Weights of a small mixture-of-experts language model, trained from scratch on English Wikipedia.
Experts: 4 picks a token, a sigmoid router, a shared expert of 128 neurons.
Below are experts of layer 6 (counted from 0) of a mixture-of-experts language model. Rows are named router (the router's row for the expert), down (a neuron's output weights, with its number) and show model dimensions 0-255. Each number is 128 + 24 x the weight over its row's rms, rounded and kept within 0 to 255. Numbers have three digits each.
Before each expert's rows: "comes before" lists some tokens at least twice as common just after its tokens as in all text. This comes from a sample of Wikipedia text that the model never trained on. Tokens count by the router's weight.

# expert 8
comes before: " the", " that", " a", " to", " him", " it"
router:144140137128151105094138071135081149105141121163108119138116120138144102108126108139105160106130090144145149105108124143115126136075154141131146097124145106136110145118145133135117159114161136140084162130128172108139130145083161146094132179127124116143111096113116136133140134149113112130111148135128133124139081144115161127115112177098135096112100090161114153139139153125145118169127126068135168148154135107160141103131094138182137106153171099087180135121140110093112111122119127167155168125090108086131148111138147138134125158108160128135131194128135135120084153133161148132107147153136130159155155128105133111162130133105095143134139149146152097178100119127085151099046151156129147151101108101150103129136109156149106108152105112131145114157153096149114126088150065
down0:195116083079178183144103144140115141166150121111148149113146119141136094107116145092140161138091150124114123106093131156111124088093127120112174131093079146097129151156129150161134122171129128147118152106141079149143099071144158149138131141162159133108109143111127118120087086127140101150108113134120136161107141118142139126132087155132094143134102098136158083132136095116115145155169159128170133126139091138120162117128112152136122159144117144084068133092179119136131162137147113166122108144099140115120140113111119148095132202134154094114101163168129122158117119129137138163145126118120129131175101146144121105117132138100146112100110148131104132096130132163111173118146103112122106098136122141131121090183111146149125152112159120134098136121127118128169161115118087
down1:114120139142079138141090160110131093214159125131139122123103137132115140166119133077144133112129157096158166144098125118162123118100151153122148156124134141111125158176141150129100147102138141155128121183152078134129132116151139135189122075113125152145158130077163142143064142090124129153161117142104120086154122134131127136121113155121119113158133144119109141116156116161142091163117121138088103135121092139131131144124147120123127152119127164117106122121097122114072136143159116093114155084166125154069097105113171135106117144101149164148134115101104115098131075109133117117118105163145137122138164152177168130123185129110130136127102112097120133135128131150124154135141109123152176141168123156137131152131120120139135077130117161153138144076112091155112133160133154
down2:042114117146097106133144128106113101135132141109136153124141131144091150144117120118174133107150110153145131161148122195118160143175153149109138138126136120163165081105118065137149129119156126136150136110158115124131128100130078147147113107107108131124120105126149131112107140143130165169097156136133135105100138177151111096127120075106134084121098138136133135112134120119115142126065149140114160165152117076164125072151138148118105106098160157142086134113079128095168116128111141144167136162118131154087134128132160147153128118126122173125122146136114129126117154113127135136119163134148144185107128125158107103185129154127154139170159159162109148053148155124083132131132119108143111116114133111105104147110127111153138138131115132138129096157116111162088149127089129
down3:166112152111096128157139128181146146139136139144068104121133144168143164129129123108087102108130091118097130081134098117170112119172077163141110120130141105159117118114146136157108122099134157102142093098137133169099144112165143158103106047120119182119114138145116106112084132164149107109144119102175142145100082141106117132129143150152103100123132120166152166097143088134148166135154105131122097102112154144152122133147141125121157149133127081135077129120146117144112132143114111150112103122121099118121143106114144137186155129102130137135128127137156148124154109150157121106131121105104090130144123104103114106156146095123161136171086083125115108120137138173133124135139118117129077133161120132103154148087151082106107155171146119121140157110129164109168148125109075
down4:117110097155157135120123133159162077158112105119113130103162177115112100125158135105118130147156124138132150136124103166107147120162129108141144123137136126100127134120128168123142174123142106147108144139097150104114147114114097155138148147152098115145128141122129113154178152133168176156141138103160129114120132151117143184104159153104135183145122146190096145132110137191118097142068162156072165126139107099178175102152132121135135127104111145165147116151129113136138145132120132101130128068142134133116089116103139086133088139140147121140150182168121175149099146136111079140134149128131142132175140123098121121118129109111122157135153171127148154150187098118130091119107126097133114117086143160114142150134150147135132106119119130147119167166116119104088143085127095
down5:000164092160109113168134123095103149121126119118133103154109141166151148148098122146172141112151156138126140101179110107122085131122140137113122115165118134134126157165141151148126137115107165059121102151150141156108163141104144107122135121120135125091154118126075114120124152076142124121159099124156115133151135090138121116165101114115161098150122109127148157121174130095127126126145135135088109119112107130134158096163138113107142128156146105139113123101106152134150126105100126106078129146134127120115143129119127138145113091082107139147091140124133120135182101104107130101126139120114147135165169101080122129104142133120132116123152117119089138142105146101118153108099155159128115161137154104102134140107119117123111200145103133193100130146116129149122104147148144
down6:079123125126128131093123114123146137135134133122157138154122128093167112113143117096136122144147096123079128139137131126091118106095125118135155124151116123164146154125154147121134165080148165122127114124164139116159097134144081123111109090154150133141100149138102145120122150106155134108121082144084101107147120114125091146155127108137119121136127132121088104109114124132134138120121140124143140138139154156071150169174157057121140123149140159105143124143094116088095130115085133137109093126140107123133175108115148130132137128105123117123123112121112099139114097127101114182157140154101124104132187155110133129110060106159120127044097107133146150133111068104082102131072148136138170133143124132147106113137142099077153144139158107173092151125100100121194100112102125
down7:232118141137111172143122120137134161102095135088134139108147115130092125154101146160147139122135152123106111139158206115148136151132137160136151157106126113065119163132140156131101123122146166139151128100122151109099080132126093142124112136146163142131144117157136143104072104126156122128129165153110103164136139081119107122137140132125128129138179128109123105126107129127147088095120111079155148093116114130114124142131101142119096131138131158165127126153111152132119115124147137096114107117116134122141089124124140116097163085115152107110162136111121112123116136098104176130121066174129139133111085136134104101118105110142109155127100143144097167132170104137139084113110139127062163165105106119130128137092102122143125098126142114136100069138136118125165080134159085
down8:135140109117147111158178153146129086139141077117094118171135150115122113087135118111140154135127143156139129118067098153137096107112112114155131084148130139118197106171141128147184130125119137171151110141148120103079101094094109137122113125176109144141151117108187145142132127128089131087127097151144137131120165133098156144153082106129139122156129101109125115170165104108094147175101129181129141174110172102118099151153135130124125172099142086165133086093140157159163102130111129132179189121152175173126151102131139134157144111135135151125094119100151108122125108135130124155120109145164124147124116092131129124134127130128124141142148134151128135154112105124159126123107107141148137152117124137151140119129128171128146111120159135104130138146162156186149119092099153
down9:147110092162110169155140118112162141124160129149144132132089078145116124148116125097121155127144133098129123140163110139158098121152122114151132115135116103119109100135113124103124142139083148124159085164180153137155138087169158120147108109149144125096125131137198156155130100127100152103152111083133082109099112115158101137131146105126112122161136160107124146136151133108107118132149101140132124140135142130118113116166136123134126168145120177088106175154141150124164142076148167143222087144135147124155118124143115057151082100139151108069138148111103119174144147135128115103128110088160149172119124100121127146133105101139147077089147100139121174110129107104127139106122111110125100114101139133103143118133141135121129109100124119149141162153141130102118146134164088
down10:151126064120118128134095130135134102122101104136126116119116114112137153134113101089141097101142136110123134146129134096094156135136134093141147128128139079128120119087143124092147112105097162186154108077101173136119127109121104143143163120131174106180126140153157142136121062121127132153150100102154124133105068132138163135113178098134143126133127140111133103123116100140127118148087142176097117118123147104135116155102118161109120130155156122096161080129122146135190173078098111155125123103128134122134098193110125124144093117120120137118149099079125091138123098143169098178144133164098131144102149107114118147146144110121120089110089112155127089116166091137139124156131114109133101132102100088146111099123137141124094113093145114126125090187121152120136140159157144
down11:205141139107138107142155111180142134146106150169088102123156190158132115151117123169113111158092166139143108130077110158125167127122132131105098067126104145116134138112150094128138122125186113150135195117139093135156127132160142148108151140114157121113090152093203083120115112144110133093109153124157134104125098099174166126139115136107134098177096102139127168118124142138141121145151093137137155150116153136160129091191084128154137115124159145137178135160177126125119082133142141127087143115124122118150129113118141151082160112135134163126145141141118131143172169133133161084131162140150106131151143148138127154115133135141151140153096142144138132126111141144120152132109106138141129133113130109127098116115107155101139124101122127112140084144129124106149146163103115
down12:022127120120137116100115125099059115134126138131131147164172100173138131145118138116186116133149105126162182130127139145102157152107102146115135132121153111131154146156110166079121141104131150127114123111078132117115185152155132126112153155130116134136092119131144130121158154103097138147112152115122123093145076164133115110113175098129186164139113125145141120148130154128148093145105156125148124118144129131141163158128159137186126126096095109145094119135119115116124134127118146142157175103140154115083152128162135136128099142085159123110137134171139128175108120112125148185150128126137114161149150120092169181111162111100115121126126148094137169101125104156138115115111085137131107154134101161138137096143144135140117156113106128176136111125099128148124100119157132
down13:112114073129162122125120131175108109106101153111131131116168125179103159156109125125136153114153157128103124085112048152124105142130118112132107074112091139095133121138121144163119117157130110144110113156160159150144187127126156170134131102135163125150123162096154150103099135081141118103100114141122138120104126158140169141124125096098134119136140181108143160167168116139145078108100123170097140092163113133152122122119125149181079143123123119112091101105119111129158098118166143159136105081086149155166102133127105135136170101130128136159156067078145124128129146115110118123106119150150177121139131135095127120133105132135111148152113084127155108140104131123082146138165157131108152129099103149129123139181136109129113128114133117146109120124118133108101117086131155
down14:160133131104105124085117111153105150140119087170146124123170131125143115118128168147103091082153097097122136134144123143158144167123153075101115135123124149111098150119122134132127131106144109075129145098099141138141139142128132091158116106121142143140138173120142107102122123083178129137128142155137135122112073113114149156146113167130149163119150112164089190151090154119177103150105100104125143123113143157144158164129190144170153123115146126142101116143117115130115147129117140127161153097126121158170149101122119138148153125091144088129136093136170146078124134088137131141119159116125125140099161133095144135153127116055120133124125172133115164167125123118096133081116114184132158107167129083120166146079101107136143144125113122135113084137104093153100123149139147
down15:138173137136126163131139101105125126103131140119084156144102091088133137068129137089117174142163108102079135077141114114106157130129150101158157140140131120137127131120178143136115104132092122121114128097085131119131093133093087140142112130159171156129167154098142179144139174102123149132139152085083129096144117129132164120118134134154150147117150185132177074171123123129103127152122101125107085163142127143118138108099125105120165117138119140152125096132101120174121137121154129126126135103130153083114100138145132171139136121061147111132111121133140144116101102104130120140117141123160122136102131100159125149130136095133136120113142114148132097121121113129168091117066154114137144149124156085120104135150091129098142118134094162186102133110101161075148116094123175
down16:038143131120110099129106109096166125088126128131093137129108114119145107129169145159115131121148153109128143126136079151145132107121145103099108099119112148122141090134148119113132132158107188110118127192151149152142175114089144162129151152139102144129152129117082134100183146113133155109112146139096153126141092157126133105168166133110157115160170108102156159162115104120138099112132094159106084110136105150134150151165127135150127114156144156163163121134094110145158107171156140116126097144111151090133140110149110136143170088165112146138151120101130131120078169148115109163122109122097140114091138134082152157105124123132112113118141166135167126129100125136120136157158063138112161154133112123135175133156121129136110141116149107153116171156145094146145159148107141
down17:255105149125134141155143118137146161096122153130149130125126150106126135133116142116146108119093131128117125102118149100139173131135106129118137157149096127100137139089123105111113140126128122144134121119127144143119143140134121118109129106130141120122104146124118108100119130151110115124105151107143134144089142134112144095159124143153125137140115107092139125113126111129137156100136129133134129142147135078142128100102142130126166113142130132157132146117179151113130109134131115124134126141150120118119079126158134110139146094146125107161112147166131155125104144137162127103095165135131135164115101142117115131148098112134108126107125118153121123101142122129161120115104125138106145137121115140129145116100106123171126129133149081135101114144125146109121161148124144
down18:094174092141145151130093140114149151104115067091076146170119109173112179151107138148173158146142146095127092130128124133132121119148136163138137128148134130147144121107127136156104124137125135073143124123124127106175094111114123147125103131072155148132121093123132132137123102160157137129145130121131164160113117103158143126132120121132148135148133123124151143136132112130142168135128076156144117136136147134104119132091153157098135173166143151103121136101098148158120112121129092113110105095111149150097173141136145139105121142126101170159130118109092102137152136083153150164081118102159116112133124099147102091104210131155151164124130106156090104139104120107161096112098094122138105142122130109145140129130115156138114104134171121066148121191167128136128087134151187
down19:000135115141143118074124130138135087149125091138157138128136139162123149155164116149092088139139136148164166106145110131129127131130095153136107119125126161155128148176101139147124108108161143108104142147134125158134147118139115110134122123160124118152107118182131131163131134153149137139093102129135134110131093129146121130107175107107103124126161120115112114132118121135084107142124141148095103132115125134128134165141159144155180123131089093141105117143093133114147113125104158115180115122107127122097138138106121139115148177110134122091146130141124121131122141126138094152118122157143135140138151140161114115160167114104129178151133131124084106121114136165072106090131138107138156125139139146137108119144134117130140133094099153125167112125129136111075096137123095
down20:000124099137138126134131129140094109172144116129103130117167108129157164142102145138095106160118130127139113086141114162142152124132162101153132133133141135129155096150148113119125146126135156102102114090136121113138142118083145143126074117065168135131157110112124113111096142113127138129098096173122116108163126144139121114111159108127131173121133105134161101100153142122113145129102116128077158088117133105117140089128111106110151142139142170119149176108132121164132099114152096155116106113102131111154100140140134076099118130129107087128124154111139158130147119133110144152140153132108141117117104144165116153121144151141157123142132163162126126085102128167145104139085134136091115151130147116125118136104124154099164165145149115122129088123122138151138112147114090
down21:137097120110148119126137127150107142113091137127115105148146136136173093160130064140143120135131136109118149129162076112130160155111118096116156087144127158139135157126099121117132180111070103128108128118097113109141085154134138132114094108093151153102129126128117102136157171149141128085103130144074150128141146137107107127131184091110185146114145115151122089148107095157109173103115080173104157126200176100145154110112133123104142174052101122173113143084184138093120148158128135130139124124132138116114130158138130111141127133173156097126121143130119103132157117107162143167135107162131147143126148152101142105124141111130144148140121131147158127156126110175122115109093146172131131104133156126129160137092129145123124111125110132137132120141120129158111187093128156
down22:000132157104135153147146114150136134133110193124133118138120151119134101125147123126079134134113133140128128133114151120124126162124135137140117125119129113123108134108132142199105141125132118142147163135175132115121097120124094157125183135134127119113142129123147141131134122151138132112140129128133144114142120082129122122120118142120102123151127149128147106126090139126111153115126127104130120139113133110144128122137126122125122117110120124125147124136043135100071124141149137123108147133139113142134129129113118141119146133143145148139134108100115111135138133147127135125135148134147114117104135135085128099128088121129133130140132140096127128136128133129104135136129107132218138083135113119118123134119111129073120122134101144110151134125136135114187133138123128
down23:171170156125141094134147156120112171120142091143148167109121122102119109090149126116127150173117151152143117101112134137112143146118111133126135118116158086173118107135173115148118161146097158105122121124130082124143066135127108135083163143130094110133115141116118131133118134127109129119120137149103155151116097095088121114133067108086113116149079121139135130123105120130119114176143112103127120119140124110103153194146115153120096139157154130112132179191157157150130127176081122120132121122157160121068121129130114139150111106139138152094172184137112130152148107127164150103087083097111170138138148147106145127081101096125130131129124124132127083169119125136132118103108117090125167118125110125105085136155137151127088124139097135077119128190106103088120157133123137
down24:110104099142135110129113099096127121109157120118143113135141158174121132142117139178155131096155147112122079149130119119115131173151111138105143112102164149140155095136138125095160133137059114133120074119123178111146098153129125106094087169109127126107157063135114131185103147142167155142168146161109146157121102145124147169131128112170119124135123104141116123113149126148133141136139128110142143089143062090127125086102125150104159127108102143130128142103088105111149196109093134147117139085167153125119152156106120131112140151092137134085128130079130152133130120157106124137093139121068154142112124127139149145120148114120139114142130157111141127166103116178160110166088124177097152145139122095157126101112123171121121129123143144121168120147112125115100134188114118
down25:252181083140133110173126137151147123120128151116147150125109104122130124136114103154158133105132168155088137128140166172112145146146124156096161117124116102137144083125140075142122104154113113121158107091108130122103106128159142123137148133110110117121118127185140126110085098154102121122103167102109152138149125146115149131138118130135124119142150093109091114177095098144138104141137152107100111141144118090108110120096104138121133166112130140099127153115130115154166125126099172084119118129152136156131112136158158147100139083127122134100123098109141141103098131136168118117128124138123152131142194118161127105150195125137116142125109130135127094107106127174132120151153133133140154152120141127127157147149112148182096136137123122143178077120157154116122130167074149